config.toml
normalize_top_k = true
routed_scale = 2.5
balance_loss = 0.00302
Below are experts of layer 8 (counted from 0) of a mixture-of-experts language model. Rows are named router (the router's row for the expert), gate (a neuron's input weights, with its number), up (a neuron's input weights, with its number) and show model dimensions 96-191. Each number is 128 + 24 x the weight over its row's rms, rounded and kept within 0 to 255. Numbers have three digits each.
After each expert's rows: "mostly gets" lists some tokens that are sent to it at least half of the time. This comes from a sample of Wikipedia text that the model never trained on.

# expert 102
router:145113129132109144141104153123081124125124141088096125105144152140117098116132130156117137117141114135125128110136123143037183132137138125146166146156080148149121157141106120110134173070105138140151169107123167132092162115140139123127120165094120158103202107113084150130124114128102109104
gate0:133153116138124164100176126119118121092077102124149140125153131162126119141106111121165108126167140109126139124102123099077157159139130124105129127138096092129088140139149121103128157151124128138105086115169143115089156117123110162132104105089135146147162190135088169081142091137116072074
up0:117103138128143079131096135144153158136149154129115124106144117092144134150143123097108142138118176161121107132169093144195140146133160135130139143140170162133171111106076094123152116061100090135155099132070105106133122133107135116095177120131139133114127108143161113152101159142118172164
mostly gets: "iy", "č", "ikh", " Ay", "ر", "ı"

# expert 29
router:085168155134130158148153118112108190146127134112106150137108144103148102134151152131145132148119130123121098122126119114052199161179157153160134116171075107112162151133086117126124185095126118122120127113070154128131140117135172084104127133106123113130138156066131127127120120166113146094
gate0:129061085082121153104128162112138111129113174140127126130124177119074100170095135167153061134117140085130124128141076166109105103115091101122141139151140116122166155146147104128121137144105139141136143097105146150128131163134128115140109091123119093106162154121103140145098121152106129095
up0:145149158114118147149110121139137137110122110100133115112164086074107166167099140123150134125143130099100137086095131098130126121091118127118107129123136152109162168150133177117105101183152126113101150114129138136126159114132145132105142123170145183110106119147126093119037133087127118115
mostly gets: "|", "\":", " ENG", "\";", " Mike", "===="

# expert 54
router:112164167150107174119135131124125127141108130132144125080151185103134109146162145125119160100112131159111132123096114124073144159157115146108165158141121160148141138141121148162143128084124115128107141096152123135093133118169123087139109168149127119135112143094112134113151099178079089121
gate0:141136165145172173125155127130124114087137113135126155128146147110107120114109131121130095142085152126118128153121107125097146112151133139135159103162118160088149141137123121142124127121204124134123115092138087168121128090152101119088118125139105146144070109108136112110098119192096119125
up0:172132096131124113123067169100151131109130149137139134132123098150111146155156116152137128169128131115126144084126133162126131119132136139128119112148127081173174162131136185101116149110156149103146113089121118140145156123119139126057174101086140111133120136124140171137093149123104151129
mostly gets: "ations", " life", " members", " France", "ions", "ities"

# expert 113
router:082142119135146177132132118139078151145144113115105168124152195109119116175109139132124123130102127113103123107114134131063140143127147123161137130148089126167127173137107097137126153100162052149155107106119106165095153138120161139126103131125109143132142124062073085142132106176115138098
gate0:107121114103126146133174122137139111094107092046112133137155128135116144131069140150084136143169132101140109135107143130134156114151116162069143111125149116134094133103150130084128176149103121103141111094109106124125107122130138130104117128130148122139123125084120124112123089144159133098
up0:144137083087153153114120155160121147117163119112082138128122108124125131115144149182096149086085140086126130188110114147114096143148131149125128115151101124168146139159123162127149112100146124143122116145100105195138137132135138115115138119102131148193128112092166121138110093129139060157
mostly gets: " during", " when", " where", " However", " until", " because"

# expert 43
router:115154131156108157151104102159049133137126084111127157143132151112125130144154105061123135141105149110124120115129150113098162103163120124119166122146105098138196093149108096139140162103142101145139131109113125099118126092125136171136096104117101109140122131110112133135159068156084125104
gate0:155142153169129108109166136125100133133128114126120130137109126120099113138122145135164100141084123114068166127094145106092157095132126124136111115104144118161156128155113090152136106100135113133144134108132131105129106123169145108136052073111096108117129136107129134120125115157124121135
up0:142128114106138149123157118091095169167148123134104097145122119127124118112149149126138137138114117124115138188168142152114157121189112128129139090125083150097174137143129124161136146111112100122146112084140114136134114124154149127124057095093112116115116133143147156077155114136135115147
mostly gets: " born", " among", " on", " against", " until", "On"

# expert 12
router:134157131155130146122112148117138123134151124099116142130108148142140150131114146135146100132118112102127085104114107147106161131130147169159100136122114084100172107157072097159148153092121103147138152110131146146148146141137124146123117143117121137143126109077144167121094082160110133124
gate0:126181152171121139153112134098117134090127176134105119095096136147131125141145153128106136140167128126102137132114093079112162128133112114131110113096131152103139146113143128118109114087156125144093124133133121100116155129138119119145133083176110136090135100070144114095127074131146111139
up0:165115174168151126164160096168151135104123187109107153110147136097114143132126077188106114133163174112172103129130146154155123085119161113138144150113126114149159121117103132102115150146154137186169137107103139125116128115127088120133121169146127112121161142115107104118138137109151144119
mostly gets: " end", " New", "ad", "av", " North", " South"

# expert 77
router:079135151106124124124106144134082106147118159097103127111117121122146125106135141089138147129093131140142138111151127140086151125174132139155127142152097132137161131158107141133167141121123092180132126108103127123111140128106163126147081088080132170140174134098159154116150110169122120129
gate0:120173118117101135112133140138116144119158106113130121088144112135126115167164113111153127134127171086142100125128159098110153148168121127117193121136107132095127107088159068161102181120114099114145140100137109130142103104103166149134104108128108160130145083081096136178108137131128131179
up0:100129131068130131151135154142127095124169132105123145142129115099123125169112146068140151130178136117121128153152124089128173094124183116127137122095144143112108134129104154158136180099098134121145139094131130121145084077112164139124159152160125128109113134134097121169108128121160108137
mostly gets: " —;", " Motorsports", " –;", "',", " Racing", " Team"

# expert 120
router:102159137130120153140137130126113160141118117153123112102106122104168076137146141148158136130087147117117140093148106106067157137156126143160106100139115138114189137169119102133121170087149120133147121123082124136104163105135173126114138108105126138148163160093142127111153130184115123092
gate0:121172135151106120127103130148110155123130091136100149112121145110187154145104132125116152089137141144098123153132087108135139150130130105139166150097142175124102109109080128153145157133119132089121093125146148126130138128113156128102159105095169126195129153142130090171185140132122161101
up0:123100087153155151138117116126172146133138156089107121134131102137076147116176120139153129154158109112125103085107130147122131140115142113078107110150122112113177164158135142107106088114154146149114174103121134137129133107157115114157116147153115130053135116092124168114112100142108102175
mostly gets: "=", " •", " AUS", "|", " ENG", " Best"

# expert 16
router:102184139131128129161068179129063144138146129116126134119135138138095137151162153113164125084093097127127123137140106133077141149153111113146130120122115141163156149117121127185111159111142117113139148137092134134104143103086124115116130138127117143143130103122124127098125116130114125126
gate0:112123108138116156128147129156128152100140137162136160125132151163099134108138141154126121161114107169101149126123143105124112123151151098104178150137141121103125130085100119120175129148147167090132116138147143097128121119111152157168141119104144120123133120158110150124152158161100112126
up0:139156137119116143115162127141129130112133175127152132143104114121127128123150167166110150141162106157115115140098167096134114110112151079111132136086093112146089125089090167087154149154105177110165129161126124096131119109123094112119158178150116136115106146168122130112171134129123117087
mostly gets: " ;", ");", "%;", " ago", ".;", "%)"

# expert 100
router:068177170125155192137128128116081134185130091091126176087101130084172125103139174079145119103099151118137146091122133069108137143155118109188142133148139110157151126135109144182146133098152117141114125061111117135091126110101122099105091131111137167107142120106109104087106116137141094133
gate0:133146104113131117151114137107162121097164171168122129095126152126129111177097146136145141113102119137093099126147124131137122118074147142116092140109080121149080144138152179159094126145121175147168134132089130111106151116108143161151136149135148155074148095166117118136160103150147129144
up0:143126154117097149093107104163113118134089144111161075100147107106141152182109130113125119116135177066104116117156075064113100154127095158143130114133168178115113083111118135102135126140138097161124116158123119103094144160110135136142123098135105132105112113152122142147153128139125132096
mostly gets: ")", "%)", "}", "]", ".)", ")\""

# expert 74
router:142177142124131125181120117144101162143140153185129135108118112119184108114125177122173125090109154153115116123133147126093128137156112110134149089127102138119143152160109141157141148123148109128113127150123107119104159092101178097092132128083112148145165170122138121094117121154101120116
gate0:141171089166092167105139114122092144166104097113178135094170123139165144145099169127154095125104148142115113148107133095098131155094135134115134119106127190153117126131116135114081124160122152128121159114137108149134103128122118114119112149137135154102114136114134143122109139135139134156
up0:140110115119131143143147117186123159171146139105139127140110104123124143076136146136102091141137126122099072130141102132133165132155142115157114106141087114155173114139114127133106172146096151135121142118149179137090129115153131147120135070132112162100110150163165126110123145123138093161
mostly gets: " pre", " inter", " Pre", " Inter", " Total", " post"

# expert 98
router:091157138133109112155093139122128134132163133100113136097098167091125119173122141091118138072077144133120143127149094152119154165154120143143132102121139131137123138162128101162147179107144101137143134108104142145112146066109146122113093140159130146147131134081113170119166137134115138123
gate0:130094190125126184119155128154149158086134105103089177125191150108138131146124139090112137116145149141152087174102146100149103132150110126113115143147099116121135111156140165156108154126158088139111142148107114146129121118157146093125122145129154161146131146151130112171125159081120118127
up0:149130096144130125150138111150082129168092172134188084131092121110127131102123139187160139108097162112084141088132124133117141116108123145101135100110123107130138148122096159079129107155129190132178141084117135109083152122098126177159115120128110127108152125124146171115113134159126086108
mostly gets: "\n", "\n ", "\n\n", " Binomial", " 978", " Total"

# expert 68
router:090168164158134118140097158125086162154116129112107174161130128112138101133135154091158145107077159129117131117131095111064162136163119136134145102118137146137169137117100131138167169108123142144147125121107148134135147126089156101113110102135084112158145132120080143114154124150116129094
gate0:133130137138100127112118104127179106150122141101129055132151158160144102134097151158134112108119132146123139149095124105150125129117144086114120108163103110164158131108084108090095146166095161165161131138156173165167105126115092122114190133149156105166197075130139122139132129135157161153
up0:118081125155164142123148140119093108141116108121170164127137141118117171134116125098123136156159156106128138100156141125133108163129124152101146067089114167085103118114190103182123110122151132130123142099143104127103120117137162117124108103113149134091100158114149143134163154120097133096
mostly gets: "\";", "',", "),", "\":", "\",", " "

# expert 14
router:088136129160126192151085134174082134184131108116127135140164158077110104148168117058150132115109124104146121115137121152115123100132164129124119115138118132135170128152117099124138154111135122137158098140100092095090132096131128129107115109105117163132134118114097158125148106156097091136
gate0:142108160148134139138122133152138119156157139130105088131151140136086172135138091111133166140142095111108118093056107144135109087093164134131100128143125109138124141195129135152103134145144154135156074111156117136149099113125089085121173093155106157122152077133115129128082099147082090119
up0:116138117162089080132134121158135127094104099116120119137157125096117153118095111115118118137157112131119129129090118143131126116129102152133133115106133121130149103134127091169142149114123137134120110165166175135105112128069060080109145142169124171152135101099130123151087108090120133140
mostly gets: " for", " on", " during", " after", " in", " under"

# expert 75
router:081134170101121138160119150156128108155158105151126151097132147116107114118158119109139112129120138152109103096122095066096179154170140123142144105117108136162135141138106115155141165126108110121130144122107141094102118150134147102132101162155140129121157150112128154137148120114142132123
gate0:100126159111123123128139100169138130129148162102141110121149150184160146158129072101088125119129127159122134177130117110093123079137117110112130120110132103090095139124117126132145146142149114144142163133132062110153165101109137164142147146125119059116156116116127177114159133180120094150
up0:119129107129093107120117146151106111168136136140131141112085132143125143128144147115145112130085096184125164137173124147113132138129123110146110124145108133166132116150069136108114176148144134100153119125126107091123109136143145106137147125086149156116148111145180136121112146120118197145
mostly gets: "%", "%;", " votes", " population", "%)", " almost"

# expert 46
router:125181097157151137172095179166107144172115141140076130107138123108131134113145136107125145084142138130120143136141130111105181126134131093161110136158079147169148121142111154191166168075130139156095131150161144117126142116118140115130105128138138152152126117093117122159118146126138113146
gate0:131156163116107130151177154131170176118097170158156082099158127083156161150149132131109154085140121148094146170112084154127120123117093122109122176115118123147113128122168154150129149136115114121138145175166159126127149122114099142107160107165112159137095149150134086132133129149105130145
up0:109189146195120141127189158157150128150124129146140127117114107140084180121118153089162176068147103106172183123179150103131133138104134137117133117086124122128134141138136114061142155163134079155106109140151095131131152073140140186112069107090126125108102127137141126128106139125150138096
mostly gets: " \"", " '", " Mc", " Mac", " en", "\""

# expert 84
router:101192131105138140117107138116104136124151132091107144110133170104115123120156116100139118077119119098122123106136111130064135123140149174139152142151086154123166120148132130161155136107107128136144097110120115103104122099132143106099122142141139138165144107102100148130150104147094136118
gate0:075121174145155156123122142123099168128150133107140157106111133117122074150159127142127110109110163121104148153129157115150122101112129100107112135122130098144168099133122054134127100105127084136167116151103135108152135171156116098097143134118120169137128130094102117133134094112085075095
up0:109104165111126124118139131106126161115134127108114140120131169151145096127139129142110103133130155139104135115127163146143141121125156100088125139127102111131158118142125066139083095117132098141138123198132144114160153196165093112084148139123134153112118144080123114141149108089132077146
mostly gets: " film", " government", " football", " band", " song", " life"

# expert 61
router:120126169128113176137127143152102156123149123154094144135153172117166046108137137116115138095087160146110113129115109146067134143149120141185183119118110149112155129119077118164139174118119142129107135101127145159122145079164149112111127148130158118154124118106109121142135095133105109102
gate0:155162132107122080115162116140139108118140143130170108130081093130172098106149150156133154129143118121117102112170104104118166169164106159099099083117115149121118133141121134144120145113135154088145122139126119094150130146136160129110113110100125124119126190147164113114133141113120160105
up0:136139144129156116130138139152114154130132103113103102120091072130127153172144120139152109115182129109098145134128126136125086104102114155116174091098138117146111136094098092155130111130146117087087142126139108136129148101171157154082152143137150119175163101115110121161144095169178110154
mostly gets: "ations", " As", " members", " life", "ology", "ics"

# expert 20
router:124131166141113142152095161112092143120131117110123189080132115132151123140121133111122143097096143141159167130146104089072130132169121117124172117167132133135133155166134140170176136102126098117135151105134136149139142089142126102124098117135140141143146105104107111102105111164110128136
gate0:130158140141124117129153100144073129100140121098122154107134125164142138147166098162127148090159133113093148155108124147104139140145101149134130147100167135139151138157112110169117146104149165101123155118100118114144132130147144108104105111123142127132080121107148092089130157087099086136
up0:135150114163141132161144072149102129125172122121102133130142107142113104138152160124123138114146179108106123086122112109102103139137135128173105107160121121143120172083139121110109142159092178120123119149159144140152098098141138119107134144126118118161143138162138107127130163159122065149
mostly gets: " O", " o", " [", " (", "(", " \""

# expert 67
router:121107116126188150135105123114122120117117102089139138097103174101132141092181139118169127123117143122121091082115086109106130112165142146132145093169155141137163146160109108169131191121149116115128104105099114097107131129109139100176124124092112115130128113123101156172146087133073134133
gate0:132100148122090179127084110123120157115152128091143097079086108124114124105170102150106096151103141120103113164155118155106121127130132130087138048134128152153157168090135109103125141139131129132148137109146142153102135163122142097148126102077134122123123097150100140133113091160071130105
up0:130109133144165155138143134135142102117109086180085149128126155125109137115147125102110082131129146132143108150096152148134134120144086117123110110158151171136145145161100085130174135101135091166161127143132120155154118126155117135117136131133121124091068157155093106103127191072118120058
mostly gets: " can", " man", " character", " fire", " house", " building"